{
  "d_expert": 144,
  "router_score": "softmax",
  "normalize_top_k": true,
  "balance_bias": false,
  "norm_eps": 1e-05,
  "learning_rate": 0.000536,
  "batch_tokens": 65536,
  "max_seq_len": 1024,
  "train_tokens": 500400000
}
Below are experts of layer 3 (counted from 0) of a mixture-of-experts language model. Rows are named router (the router's row for the expert), gate (a neuron's input weights, with its number), up (a neuron's input weights, with its number), down (a neuron's output weights, with its number) and show model dimensions 128-191. Each number is 128 + 32 x the weight over its row's rms, rounded and kept within 0 to 255. Numbers have three digits each.
After each expert's rows: "comes after" lists some tokens at least twice as common just before its tokens as in all text. This comes from a sample of Wikipedia text that the model never trained on. Tokens count by the router's weight.

# expert 7
router:084143133101180104135150113128139130071126088149133115159104120169100066084115177114118138149165195087136110109062089165112095056137071166136158086133090104142094134115116155055151136096138149
gate0:111131094154100135127173164117109168111173102162112131174141149111082139134123134151131091124143124134133166145172153089140079157127124176098095146111100085106092159119151136151125111127136168
up0:160155125160142118115123148118151142097183102090133176177110185181164116078182143142132137110188149102092099118101114165124116126163100146189131115153116108181114065142096132161138060100158137
down0:125129136102086085084084174128166133135164109126206115153091144101123105134145133148093156125144173143133152121121117052101174115094171106165135196154107090141096188123081109092095167168068170
gate1:143065094180179103117139091150080112136118110107187144115132141091146118110095166123096092133116081107172082115113099082090120102103136182087096124119183163076119098149099154105116092087165145
up1:167183149156151140126086158122132143141110242175162104111109126091151131108133153089112130088146201189109170096199134115116153163179137186137162126179151130142130117122069129078102134152096094
down1:105104158155136085072089140142088082124111114126109174131120116117143142138076119098109110079114152108107078097130103147148117112118096092079129129143142121114174097085156140101127125142146155
gate2:146155157192169080127139110111140138191107082179095141139143157123086133187140139127118040104167141143145075207139097123114143132096079177107159112169177218185132137150095067126120136146091178
up2:115055097091157169193120119072097130103156119180143105102099136107175121059153100163153108159162151118104154089135173108182083114098152091130128142160110078095104118096100131061142111110162160
down2:112115057143117155096132094108109173165114171175141059120081115147120149104139137108118152121179089152147094119139178196127153140185153134176172148138149155075140146032102128117157162085070169
gate3:120116147128141056163099164091135127128195164151037147068102120150230124116146154157098045162191159122057147113130158102159130086145081123103104125104140118088136134154155128166135115104122108
up3:102130170198169142093113184158082062149110049078109072129188107126139153160170113137130160135096100123197105087146156099159147121120170156079144152097131077157114103152146099145203158165146165
down3:104052106123233117137179139060139124133155099144137125148118164144133153133146086166167132103177099110135185118107108146163176122099091058108112119101097144152151178128128145155062111149120127
gate4:154099105183127046145132126158136097146128121061152147115166125090111104100142144096132096113105162127189131058141173094077113110168198120146111151089168100229148113156181175119132141127095120
up4:158161171132114132123090140118100110139139119162126089106136124192108143116148131133130154104120088162043126196190138134164109137139107135172156089173100161120144134135073105106132147172134069
down4:180104143144144096124154108119092126187178114060173130095158130146079135112056093085097091144209119148113124077154153133088105062169135165096103064086158108166112112185121124107173177128100118
comes after: " ", "2", "1", "0", "3", "9"

# expert 20
router:143161075102060123118114161151148129120132196166180109119117107103108156114081091082184134173190165159125089177173106119140117156178133124095135208122130117117147143148150111142089098146118144
gate0:134173141155128140149113092162075091195106115090134116085130129114124125150126122154109025175101084104172122130121172107081178108176124168156114145146118103188104081098138114200185151103139107
up0:101217148139127151147108162139167174131170095164087171146138164122126119138169113146100101086088102150079109119088101177156124114138094112142212115060155137137134126104141110126119114078122133
down0:129134086141127083119156120098103131131144138119120110113123142122073144143153093121128149116103110128147098119186189168124123115069122159122084108140120135122121127087153134204162112103082178
gate1:163167120181110088088055090148165085146089043109134150116168129110109174096119084131136129133145172136057184076155107132098149081147154159107127104153184116142060134154108143068130116147122174
up1:111143144129089095076134146148144067143088150190143140105110117067099140114197096061098127148162188126174158108204163135140045163149126071164208047094136110118162130139151135146184159185146108
down1:145145137138135102168090128158146118190078083135117138142070119090100149122103139119073115119089134144147104105141056133080136066110130082155094108181166068162141111157128138126181087145183135
gate2:177146212149133198100158103150131109123146093167139087138105136116152118154180072111129129121099095116175055101146116099164087096115127107100131201144152122104164101133126127160159182123122190
up2:143152129095134193157083048119135189100118062109125134143117179046111149150144118094148155147167159153194084100134081090103126122134112142155097096160146091153137115129148086103097096097145112
down2:153040125052123140124101047137133088162099111178176130160097176133127127130146135166111250086171122111190091154125112129146100102094146129118151119155121118121152095144137122065162133082112148
gate3:138107121158158130151123066108107086199091106103102108132088113097119134137098135091098188111097203135053147146089121085126108112114106111125128175108100139124150093136117184114088076057114098
up3:119148141092120156154198083114152139125144158104123148126166164114090075149127151124122175138144099134192125149148102153108133104166147130119075150187167119171123125149111107054105115086152170
down3:118081202167107115140107067126135092113152114144158086134123163132060103094134105076117134163117168078139106121079104128071093114209130125108157107060135143146117127130121147193126095125120171
gate4:148120108146159138121097073175123102138111123059150123101131081123074105147167103138140097071124154107134091140117100066106102079153126132126226150139111123149131117135081102115188115129083106
up4:169138130107091136093142098065153191130081107155108150157153124170164139146056128113110149080181124156104116127191130131142070149176108175092125096125148071135082143158167108092077107142087177
down4:114085073171159099154119121099140078119080152130142147052112114143104134124100092087133141136119139122077131112105072042155121130136134074102182156146092124082145193146090071152105066097122141
comes after: "\n", " |", ".", ",", " that", " where"

# expert 11
router:144112118145105146096127162131210143051109131155114163088102118201200153176059104103168121123148146123124117132103147065121126145117115142160154108108074150143101144094095075162131119115122110
gate0:114131174102149140030111157131127160097129140159177128176103114075131158168124106079155127166100091074085125092122078070078091166118083127156106085126149129184093133145131078081060095190107116
up0:159125141109120148110098092128108122202125093140098096111122176110145090106163155142082127127108129117085126072114211100123139130106106212115149155085156121103122142094171144137181147145121175
down0:100132123128135112140115186117148151159097159125187126131123111051151164075122090111083158163145096145185097166125163161185180104136167094146118160097125150106140126212098119132171112126127108
gate1:156182125207143123092109190156149132096149148108170115116132130108123179162120063149127117063086091093131118118162126132113070164143140143139180075134126166145074116115146074093173105180121156
up1:131104089140121074110139180099162129119128124100117142217082136087079188148135081137049142153094164154158124094154081113105161175146179125112129176124147115115143073118177100098112114140130188
down1:157143149175143102190187110144126075143123120154063078125117117168146136145165174136106134145115195120128131161109099136114148050133098139152131164131155152120099182132149178125128206134166116
gate2:173182153138137053119151139098111088104115109127138126092130114135109164088156151128115109155072104038149142128143151174116112160114151102087158130133187087125081115118052077103150117118124083
up2:155086102100139157183173148100074111134150144103085162122186118120152145122166125106112166115164095084151103076161064122199025104174121141160106084107201177112151114097119104090135124169146096
down2:122118103124161136118157104099105140148117196077064108107151064125175161170148137153101068137169152100205115131152126158148053174171191152118153135126117146140177102130104149123185165114101121
gate3:157102131177143160100080110102137085150138043111140117182110126137178133145158056099102117151095142135137101167220161131178121089190102135158044141165171160111099148142153058084101128185142176
up3:158139118079146193081142103109151147082089116163096122188097114095168085128133120107095112164170187181127093148140196106128131124113096141140085113085096086104103130140110090109120150167101077
down3:109100139122089187093118134121092125092114103110067138138166105186112142113094138132142117118116148126109098184112185139117132092134153133158141090096131131191159108151081113071089153147155167
gate4:153108085097133133061151143157173173168156100093093152084172152142186112154139188111053089162126117096107176095159113131097122097099167160141100159095170133151145159139124131163063136171132125
up4:144141180165139110114145130114139173127051132135166126167164134144119089082115144138098116121139179091081134161099176184146126055100056083115102150123157169132132164146195130113127183219127043
down4:132183084109176219167147158120116138129153088112098088157130056093069178156160185142125119157105091110128156208118130089164148166102142101195139130113093139106112156097075129134157162082162126
comes after: " (", " a", "-", " first", " \"", "/"

# expert 0
router:111118151130124165098104121142145163141133104141161095088149108146101093087177118101141130150064138085132128121107116150069088011163094084149194079106066151152114149103140177106161108142101087
gate0:149109172190130148064128071138129071117076134134123135087143098110070146075150121129094158154123127132118133183123145046063129124114111067114124084158111135155159130079152159067161148143067119
up0:138139183152057166124089183158076163122221133113112167075112125129107119124111106098140084115137103108148117090107161195102061147127103097116109153140137054156119148145171099144144135113142150
down0:147126099193123117090131109083064093138075132092140129147166129147156153059132136143121137191078117147118140155108169098086114164035087096073155117164139131114112112096144125067157134126095144
gate1:165157136135083088137133125089118091240087126147129161105114099123140084138072132131108096111112144190187170102165117201108131126166160176100125127151172097133108096092135183095100077125140144
up1:163157109141129103146139098119113132189096134062074139155160169105090169149087173139113115112101120114149116177116113175126174129124090136137154093114093116153115113163105148108116167192141134
down1:162129078144126147144081182174144148151134085065121078152080176126125083126085193141077158080116109161086114154161124155135166142083124155107112090141112141088123084085156111152110096111158113
gate2:092117063123169107108130079092120125145109153115127108148103100131115133192164156144083123130107099098138102145138140105180169151102205138139120189112147124138124086166171095189158084140121139
up2:121119153112137157127095122091119179117119119155155123126114109200178148127169189143130100175117160102138115232132172193148157113146168143137110109174054078173153149088122153103156144151127114
down2:131107116190099164074124134081155182095127113121147142067100100096121158129110151163077104164107159083125124190122136151106090109086117120143137068153089182083150138151105095110137158158120091
gate3:176189151138105160128146130033179062167138124161126112092093079125097155110109148144090103097143140131183178070138141133143087160102171155117114118109095114139125144116125142102119095116062134
up3:117088140122119120156105172064198124118158142100120139164095109149147100079153098147196120122175103140225116114139193168122040163147129148113100104104077056156161155135141147097182141132112109
down3:088139157137107029176152157172064179127117146131110133111184087092155117117155112145125115133134135132137108135158128139173125104152130112110170114109082135056153130120101118137063189120104089
gate4:228143096096121161084099110061149073133123118118123114161103104153152199110114119106119142169137106193102116120148085133150126173191200152108114147118101071112092085141169097125139165139091143
up4:107160142170112058117148153122135120103154130096114158118096062099201120146101122107178124131169157055085074123061102172149179074135110156140111131100134176123107116073186115196148093104193134
down4:119120106120120139135152114133118178117068129208201140093043158142118129130140164138124105091158169154150153178071129110105182152162128095092139142121158126150163119077101118183114126123134138
comes after: "2", "1", "3", "4", "7", "5"

# expert 2
router:098083100089135121165133138131160146165058166133127134126107141140149095104126153136130129081151131192166109100153069147151131153090128120071091124148141131102139123110114148093114211089124107
gate0:123131095157159151114106173142125136144086083125166062194102136129140113139114154131100056145177187083126141130196174164171097084104173145142112176111123119138098131120096157160147175165155085
up0:136130135180144131104132113157149111091133092102142105118156212153142114152161138143156145140130126112198095123140108169147188098143113209089092106078087193101097143135102148040109112146183127
down0:073124124133144168122155108119054129117135124111137120125131157139150107154076055148166156158154102130137127131176055179134134135175112127148119145084125078113095108163103123113127041120109157
gate1:172089103115128153119113102116139112119195134145129152170155138164139058141142147104127107178130026126110116098114091152162075072097113127149088071120140110028130119104114183104095123087075129
up1:134100123091117112144103143148124131149045124062158124180101122136115171203121143126148122135088118136110142072166135133169138111136224144151156131171151124152102094120151130167108174132083099
down1:113159138145116083096137135150049192116151129175109096182100094168099136123132134119149095138124128123156195140147189112104133104090172097092162076121092102131155167141141111093084129115153135
gate2:051133137126107085126125122150147099157104117094183094129098132098117155116113113099123069133129151125152126155161140098100145114172144136132135164140112098143097101122163059119074156112120089
up2:098120117108120149190108128154113095126159123090160111090161146131132165107070117063115133146114142158133075147129084105133163099136156129118138099174110145127104161146144122110094142189089099
down2:151117202124170177130117165165136120118142169244139096159097136178164076176083177113144186144168164104050121115152138086116214118189158080122154157092092174128152119155117064135102094069164133
gate3:127101193062116108116105144064175066112152116079122127200117160164104192076158075096161133113067157193209121129157161084139187139178190170149170170138127189144171075124160144135087094167056146
up3:139098168199187145099102091176102114105146107182146094129156174149140159163148109214116112131191089117088099136139122093157154114113091118137094049086107158099100133095113102138135084174145117
down3:128134120163030092097100141135064166103118134166128108138080147125100096171144146141095170124109139125118091126157093125099132137153141165140016161104130100126120087139152143118095129127143101
gate4:155118118171097109126106051055064108168121132104131120156096098137116154162095148101116109122137090144156117144154099126149100226042134144094120113117090164127142141127119146113157099113169129
up4:104080147148118142096154148121119114134121090084165122160071120099117162056087141199141116116140092154136120176151169108143110117156192085107138142145144084186087085137189137104153120107114177
down4:143077138109084180117159123101164078074141163123169128142131126130112101074068055180106098097096107142160112117148144189154145116136154107147109130149091076175058134165139137119117163128073125
comes after: " the", " of", " a", " The", " for", "The"

# expert 1
router:102137091122109165121209153173095109161165080115098123123149172090088105153138135157149101162113152110151154137145084157133092159176130148132142116198088139123117156129144103156133202165139152
gate0:129186185094107125130174112129155095142123084091101089074150120147123131139169120162135108141147113200105157114093116109193112130184132122184147137127072136101137117113126137136070131164143194
up0:151079088171113116130108123052165134076115152185145115109145148141117149144107183109176122172118138109145103121178124086146130154066106145127108077176027121070196125097139107171116124144115104
down0:077131142074108113154172150156112139176116121065175141106197124089133116138096108118147118161145046171159095110123045099126140144133109091132157140166198143097128096160098159151083185082138145
gate1:154144117074140142098126157117108146106091124166123128063127135089136132098121162148122124187145096092075168198147126113195108082175133203147157098153157156116083103094098070117102089106104106
up1:126126136113088090162132127152205172064150161088113149108119155113124150113104071112077106128193176136134130146192122099117047146122155105167116103107143103120136127156120131128170111107079109
down1:133154107022109122121163144115138093132097128138110146087078190136137110123158104091119111098160105122144138108120115109130150113119099145160119094120096173177168133089178112124147102108064105
gate2:071134126127131197093136125109118043120071133151188163120172169111127129156122150131100168100102066122133169101194114118123133124162143159142192102124078084146094143145210092132114110112123085
up2:140198133113129102121122129143153173064151096119132117081078149106113118109098110094084127152203139138105140159167123153142150125149101141169104129123129206137127156153077072070125140110139146
down2:183141084199156122134162108145084129133080151118138144174057104136121155174138100147143083102131116112061134126076156151069139148109130094177090119147114147090124076076144122137105148082163161
gate3:132126130140133117096125072174165138153124164168120106073139165103121150139090096139145161076125112104092167124099128181194127131168095114158147158141095172113158175152141105049137117100136111
up3:122134100126114121099146129111135125136097146163070159112132168137128153162080140152093109116094162093168139130084139139108088091111157096138149083130173172146095087127130148107105108124155143
down3:138135169078122095130141124101149108108177167155157100130143136117210109072176126171103122113197083132157101162182153115181153130192161125151101113085111090155135174141117177111157127128099106
gate4:162101101158128129178161118107128116199143078088129130120158069183161156128094161127143135162093084144149146194105159138097093141175150198103142137151142123099124092157119123118184135100164165
up4:074144114127100109132074126148113176102140117161154112097114147139145069124133097150160145159168158185146117133168114141172142094116079101110110091130105121115101116173105151144086119143119096
down4:131114108071105158118138180117134111115081165106107158096132149150117154140201114135099123095125148136109120157122187114129087122100142118132124121131192114166139145132154153126112151048110121
comes after: "\n", "'", "″", "°", "i", "in"

# expert 22
router:137146127097098119069166092118090127156133071148152103153131131146119136157177129171102157131095132152140167203172174179147092143129166134117079142151087146072126129088181116095168115138133133
gate0:103179144177129086106125104092131084131124097086128091129147135138181145142178149091110168121098147187113101159125107125152106142112177086163136139166115168136139114079173086143153102163121133
up0:112175174109119124133140122139142076111173071123089123125146100132171109139145158109158094124132168194180148129107105149131143152173162120130072124152139124126077067103086141186161133110182164
down0:130152136104117188124116122086082102118120190069131159178075127095183132122135125118114072103086157120110143129110175120129114101174147136141156155082122061178095148164120132133138123129122162
gate1:079128149187103160127083196118060128070145167100099112132188150185140154114047129121123121074104185069127148133142137095111120134171083110172127107122117179174169147149097111138114098094173089
up1:108110128140135147131169045158128103141083097141166132160133162114159109094098113091103151134179092166112126140101125097124168121118179106096100143145119146118151116144130157087132152104110140
down1:144116166151106163126131115113142182103163141125091085151119133120130102113144127144135110148130126091165194117108173167110145095161118118193147107143111052107135161144091088135133109109165096
gate2:135138162121168133112079168086125117117118108151164171082046126098169082121118160139137117143154154126179090116133110153153124151068079122116091084160114109133127170103114120128063093099130090
up2:087126090073142131182121159151110141148166101042129060151126131172177159095158143137116075116154121155095125115197112122115160096143147121119086131074101191137179178126159086082143086169083185
down2:166167090149129098124109089154091047134127156081109125112125141127183128128105124102128169097141132132079079146098141084114197099140130142095116167117135189117109126100102157118128130131166130
gate3:126128138133117138097122109120195066085122129009075160088109069175118131131123119146170117191080170103158149195091136087168128132131115102134140077108122120149128110186123117125146160118115147
up3:110088159241136172097091156100134141044071161109160101139082120195166106154089133169133086107134118086100132128113110134102176103145104168049148105091083172130164158163064111116157110169069240
down3:147115152094158131128107127137079142164112117189163189043146075099125130125105137114131110111083092157138074158140187112137117108110081144166185126090185159113129097126135163173137146128158111
gate4:115149158066132113149126151142146154156125083094133098078059133093165093144150128129090125172113126156201112072063095157141107175117147111154096133150124143179132112071174151159131157107099142
up4:165140090132113113152183098132121129091148152125153094131153060118054143054126130079168130125159166104081170147202198127112114124116118143116119141128098164113079116174094125145086104130145110
down4:152111131140111083153141102099059134114166114122090134099125093136146139078139075129133132126098133142095121111157126158158079135117123123114110151102140136108127101130093098136145198108144127
comes after: ".", ")", "7", "6", "8", "4"

# expert 21
router:087103155141133137131093100106066152074142095179116169165134146085052130164184110082100145139136126134125107128109121125124159126086085122181126123048166072140133079125141153150147113136105087
gate0:163107142086066112143150068150165106124174187101113156110136184125089065166127130071126100128185070206140128078127160175118144156157149146147092165044055165113144045123096155169132117135134113
up0:119105136138132109119144150138155140182119178114110095144185135068112095082129094182153126052102145146168073093184216183090102165081107156111141175127158084109145134157153075148161157078106148
down0:064110147080145112087115145147128094111145107128132131119111107141109120152178140140127207117131138129118139142105096108093115156116130147171177114071124175134134124170093112104041195158094108
gate1:107114127111143108091126109144162099154084111161101090118116054134153184136132133098217109181086196169118158142156070086157129130118129204099167078118111162132101147110076090138130123157141207
up1:132156096092149099131101186154103101130154133038107130127219118181130102143161199106151105175086151092077100125135153174097197102056168131092118149163142142141147147132148121159062139145161120
down1:123132103116104164130181168139134080067124136134129103097092133129117113135115169092167121110062148151085077069200135098099114126168131146139135117100076106101078102114098116086169097133120085
gate2:156144127189089040143134157135136143137081093099147086146138102144173150063110106174150155090143107166129118150156148089120152110143093163111150096106111124115070110132118148157173100142184175
up2:102137126142160227126123117168113143110161157173122146079131116084097098196083116115126084163127116184128122123152111104148105169139150104163135115104155114131133147125129125083126165146113073
down2:126091127117127165152135086098111106171131136207134180121134119110073070148159074139119142187103124135099167155108127109160161139066132113159127172108143120106084090171165115089161158176118154
gate3:123134113139136144117139172134161139114157140154137116108142140113144099133132097159074126113120211125123124136189141140083155131058153146106166185162173093101096126128166084160117078124096150
up3:126124166144156057119127155141099110164162173087161100158125114157087112117103056140099109068122094090202125156104157099106097182068101137183161136139142148101150148153082188149139161136116140
down3:142128118121119130167131121097078134115143123053138087128126141131153085159202162132130170157131094119068114166091176153137124092133171181120032087115134134157092095074061115109113128152160154
gate4:172090176127115105099201086150118145137125108181132122111091167176117097133139144091111126126121026118152147112113153190152132132092119091114175134118145138150170112076128118152130086144082122
up4:138122046190187133144060134158101137108143196138174125098108120136162102121122090170133132142080146121072120098175093100122132085156095160119112110116086122093141147137147216086143127101184109
down4:131068146156121101097123080149085184097157134159165194117121114147101135191123077119107123166112123214117130144131057121129128162153105108179203170113143089176145133123168158201162095129136129
comes after: " ", " \"", " a", " it", " It", " I"

# expert 17
router:141144142163187136176095173146104155084086125083172147103132094165100143125157100053153174131107132137110076149103184144121127074150124101150202124188177120147179114143078152135095182080133116
gate0:141058094141160182177152111145143085138135105095154133145057139120137138158123115072108106171135097068176196085110077095140140124137196117068161182139166123105105142195140132129117148139169149
up0:101130148162114115205112131170236090111134143125125101162080137136119179154103110112128062081179171076091142035073098102093112130179126138138146163124150102176099142131128132097124129094132106
down0:107149121167109115132144158117183158093159146106117137097078139150109117120167120064078078134095160137086103072136106085160079131187124108159095207171182111175117092120122124156186148177123121
gate1:176089112161112095132124116135153087138093133127135189149118115129126171175085130062057201121104149108183111119160096093162101149142133189147117138131172041143151087182129104134136139156145080
up1:117112111088125087144094101128182150088152116122111098145096091129117091148166111094052108102151171123148142100095080158178075067122156120153119161146164095158124154110127106170107119227160151
down1:113110118209099175114084182131190139187127139154134107138143140086185170116168096151068080127127123142149144119141114124143112138134162095064153134120171072131120083144083053141163129121088143
gate2:070148125094107163123138134155158123113138132174097148102104220109102175152151122155100171121170113100155124105103175104161090103133171176120085118126140136130097104068167087113084080105141106
up2:153192141090099176087199134133062104118165133198037129105127111147118120155165118131134074118080055145079135101145162100173143120114128155123090120109102182112150094166138130140158126193102086
down2:106091103152085208112116155151172110129118139137073111174098134101102153133129058182114169111157124094147186090089142142160145140176167104086131118105117185097160124111138104129185089156141098
gate3:132129096158126115156107128162174117130123114114144092095063113103154154087066110165121095118116083143063089146136131168103184110151141138166090138135126132171059154112149115189111131091119189
up3:102084068104147147133096133214169120102177163165139123102114120133119119103073187144146116107132138132125144127141186118112158144139097099163113124167110182161164144120114197177137119090171119
down3:086150089119129104121152141073056127168098119147168166146118087191139151146113094065133108190068193074094119124155078118128113113110119086123181176059120046123052144140090135081099180148134148
gate4:160103117158087103108097117134159094089120112158103174108096133081172144117130099119113151092132121136107185102128078133099121119148090075128118156132133124120133136076138059131170119117152128
up4:086155143092118123106128113115174131157082123094125148053146069114089127132115134133133124162104106135163173119146148142090162121105199120100113133153143132172170120146136098190190147140082071
down4:118117140133147093115150096160159146100105156073092139136142054138077130153095163094137140133130095077178160085088066159142108144145124147125093140097180113160108098147151075136099165103128074
comes after: "0", "8", "9", "6", "5", "7"

# expert 18
router:153134183122189079117146097095104090170130127106106137120136102127112155132095156155101072174099096152128119108122070099219188094115131115107076084117116139143146112142130088103145145104139189
gate0:077104119102142077143121088167178122124105133151184108096117152121144127099131184163123165140131088079123073105103158184088145105112144084136144099141140122104213123135143120153032155080127061
up0:083099105112131157123181150092073098108141142117168093142150114131142154095085087123139165113137126165123186102233110157156125149139164154140119126106125097066116170175174133119159115076112143
down0:151183100151117183142118177164142122102147130068110117135146196126165130141093118143131120083165160159107142125130111073104160170125094134124124190156130099098062162140123158107084084122142165
gate1:123061104103150136131105162134113122107125097148091052144167188086137106110179127106084172131141094110134119086167140149165132139089136105175124121138093001155122056079179135107169125082119158
up1:173197107149144072144102144194153144144184156132138123109164092131122159101178123126140066069148143190183164154128151190151088188165113146111111137052146132113151110147078132087131108135146152
down1:098152134090071112135096183150100180104146095178102148130137100119110108159135134128108020122083137142143147103189181132131123150117160127092131194101102104211120131039158108105064098192130149
gate2:134132124174181089108102120127121122167138110138104125105127165084106079093117164194083111105134104124152106136169158136169150163058144171132105110129147069144115111178131080110112077142096171
up2:107144158138108186104128108075143112100148084145120152104155116116171123156174121071182160132129148120134102124103139167134149141067121059144180155135167120141165173066129104169133123190167078
down2:123091127108142065088135131111164093198102130135113154148123144110190160128126134184069083146122129104165205073128118137183167128096107085129119142141106098110165118138103098079167099132107176
gate3:118111140134088207140196077131136171095113093132121161144093123134155170147123161150116039131149144108095123158141082127092119089099140073113137108126032116191066197080093165082181145164124091
up3:115148110121094147180137130115148112152143170078185134093126155192142108111105092155130127171130108139168159164106175173131134141208165112075187080118126135116117115155181128151103143052087095
down3:131144146162114123134091096129114092118152106145110182177131109117104150128110161184139155145141107102108116106129110078164085120088098120148183122151097104114110100045123115059126149195127142
gate4:140069115068101115122114143186082159173165104110120092079139113146156159050137195128132092088168105080054119082144155087164100103126151140152049128122068131155167128158182134102164148169114115
up4:123150113161137090129111109136047121103189105124195137083072140167122170077167117148130096111155118183124117091181124153109128159144123111103150114155109154121105094132155067111145096181071147
down4:171151111162181081077121080133106146174137095163128138101161108046180122113132120134131144111138160111118112145116133157171107129052130084161121139110102093124112121143129109121122145149085122
comes after: " ", "1", "9", "2", "0", "–"

# expert 3
router:181170105147088152122125153116091077097162097146113129115164134107108122154110116128140157087064100149148148157142192147143155159126113196124097138126102134073081137113119127142140166127161198
gate0:085154108098084116159127110152253085135111117150105140113152132162136159173113175157085059192141144086161171145186118139140122082136073134153096132102145119130099081134126131048080073108135092
up0:126169130138085133148087135225128114127120092126179115164085183152148118146151126136112061098092153155089129066168104191130137103160128089113124144064043114110077135075164142139211128130165089
down0:136079130173179103137141123124136156134095173200134164115130127146132177132126150167083142176084081133110149180175091142136180135172095157138125182079132117093112132123155143110115119131160142
gate1:101113081161126144117119182122164152083134135146112124170123088129164130119093116197075126173082129128174139139171107098094100123146171151148170141142124146070095048102071034120128135108128097
up1:131094080133132108136106143121143157085101098097115173151095102131130080112133130125133176165116150119137100131087060050111137143164056113129120144190185109120101070189103103152117114126103121
down1:163110136110167051106171078101162138215115114084095093106111162120118147100122092152131143137167136128088146128127117144098124127105184123152099167104149135146097089088095119100134113130130119
gate2:087102093193145159108113101108159139078127164140189127167158139123116135129175081105170106099120102093134122197139130081118174124109144131252156161170098099133112118145134093167137143100187099
up2:125203151107155133097197085109148122118172135195190104104122121123158157135120139112130137106125141181121128156154149172148167162133130156208130105146078146133131120135187111131125150125161108
down2:116088099100124175139062116077121129134150107100056097139178169179124140132134131127107169181175071192115147117143096150145102134142150064078137108136072130101148143094153122137088122130125156
gate3:068142103138099107177078144125192117106137144124092174141140119059088114127088101122128096155154140117132118160143094168218133136135161175173169164132120120177089090157140120164113137146112170
up3:202125041146156120089148120127109125147057174077075130116057171161119125172147115112117147166066111126055185149122097070128125130093118114113116090128093115113179207126160154169138150114130117
down3:103139089127103066194095102164137136113173082150140124062096150068105137151105088109120100121121122202151107071117179168172085103160085166115098100127150102145175136188148152096155103093166133
gate4:089079129144153115142126141091126108085073156177150094180104160136109099135087111112138141190095110140183152059179130090158161118155068095100151169169090154090151102212126141135131138082081101
up4:098115145130131106109117134156135166108078161081113066149189133081126125140112134099114170101060155194147200098155193099109164131126115151061128187099128147089081129171154166133103089148137185
down4:134143123136135107105082175152124171121124141138101140150127090159195072117170192116105083074087100172064125123139173102115128157130217174106068117081122131131125083092094109123183105150152143
comes after: " ", "|", "R", "===", "B", "C"

# expert 16
router:133095088176138165057147166107117138166082128084177081158158100111190140064119152140159108128126117094127153108156075124137107148093137131122122097120130103140168091083105157126135132128092087
gate0:137115174153126092098090127124099131077105176146088100136050075103122166094094165119092123189126081077108164154153130122120132160113136145150107151101156052118089121190113065146122122133142168
up0:112168120098081152111073126117100127159116167110167118126101138137122129072132130160179077158185205103063148133065118167129122072112165158130142063140099195129056111083068128164117150148139066
down0:131122121128093123130102141124180106147108069175100140134130097111143202103110143149122123127160092122105120124116064088064142165111057151160118138126091099142132154126093118100146126116109181
gate1:094165068123139129105102142100137109096132093107178093100101127126090116120150081063106138181134157114116079145142124064144205149103169161121111173091137074136119102140142105153107097087131146
up1:119069142141153075135130175144094150163113164151187108164086167161141128070158094130107137109159160073105120154140141124122157071090153123154122135154171114195072118136139106116087119124099093
down1:160118163142132163168178074143134142148127094156099065110094125155103151134092088174126103139118129172162110188143158126098107118075102123067135122149133127109068168135026089090089087119130122
gate2:105188111107094074134129104079110159172155102148097126164148150116159141150173095140118113116077173162120127088133097083129145182126075116165115162150078109194181095151106083138120165079180130
up2:135202104108105067132113107115105181112151060130098103173157140108137115199218091098123152141108189152108166149101126144084122171097131101147131093170112131159132128151143091092068174117199156
down2:086072117096183116106106098096144138102211091157109138105196110133192147150190110131058117145143121132101172131108086119132163122167194075124128100145081082097147106090128049111145127149133131
gate3:123129124143129125093174144127131086124130184166157075157198170122174150110111086119113127077047099147104123105171140121138171136117125160165170106097094111089110162156122092136121182140140110
up3:099111064206118136089131148106118129201134183096157083155165107123178138057149073112107141112137101088089119134115178100149130093072084125148161101119085125116075148097109106130140153140103075
down3:168123143108139077126156131144126093198118110157074121155131137175135147054155163103152127157162093140129169150124159090112117058095170102096072134121113128184132100128241073141106121124100078
gate4:155159150094141162187094091122140094145119115166095163090121152097098178095173180146173185236112156097129161188123160132126166106117105106103104168130106121123148125114074157136090132134111123
up4:168176098177159122100164206128141166105160105105144123142109183137165127085103174133162133072155134121124155146094150114189066102066144133111085112141161147089136173123090158132143152093099111
down4:126110086084070145108171178103168075169135139109095174179114101091101130184132141163105089135112137140165129094110095132147120128101128118081122108114127145080108119207141036195173143146120112
comes after: "==", "\n", "-", ")", "===", "′"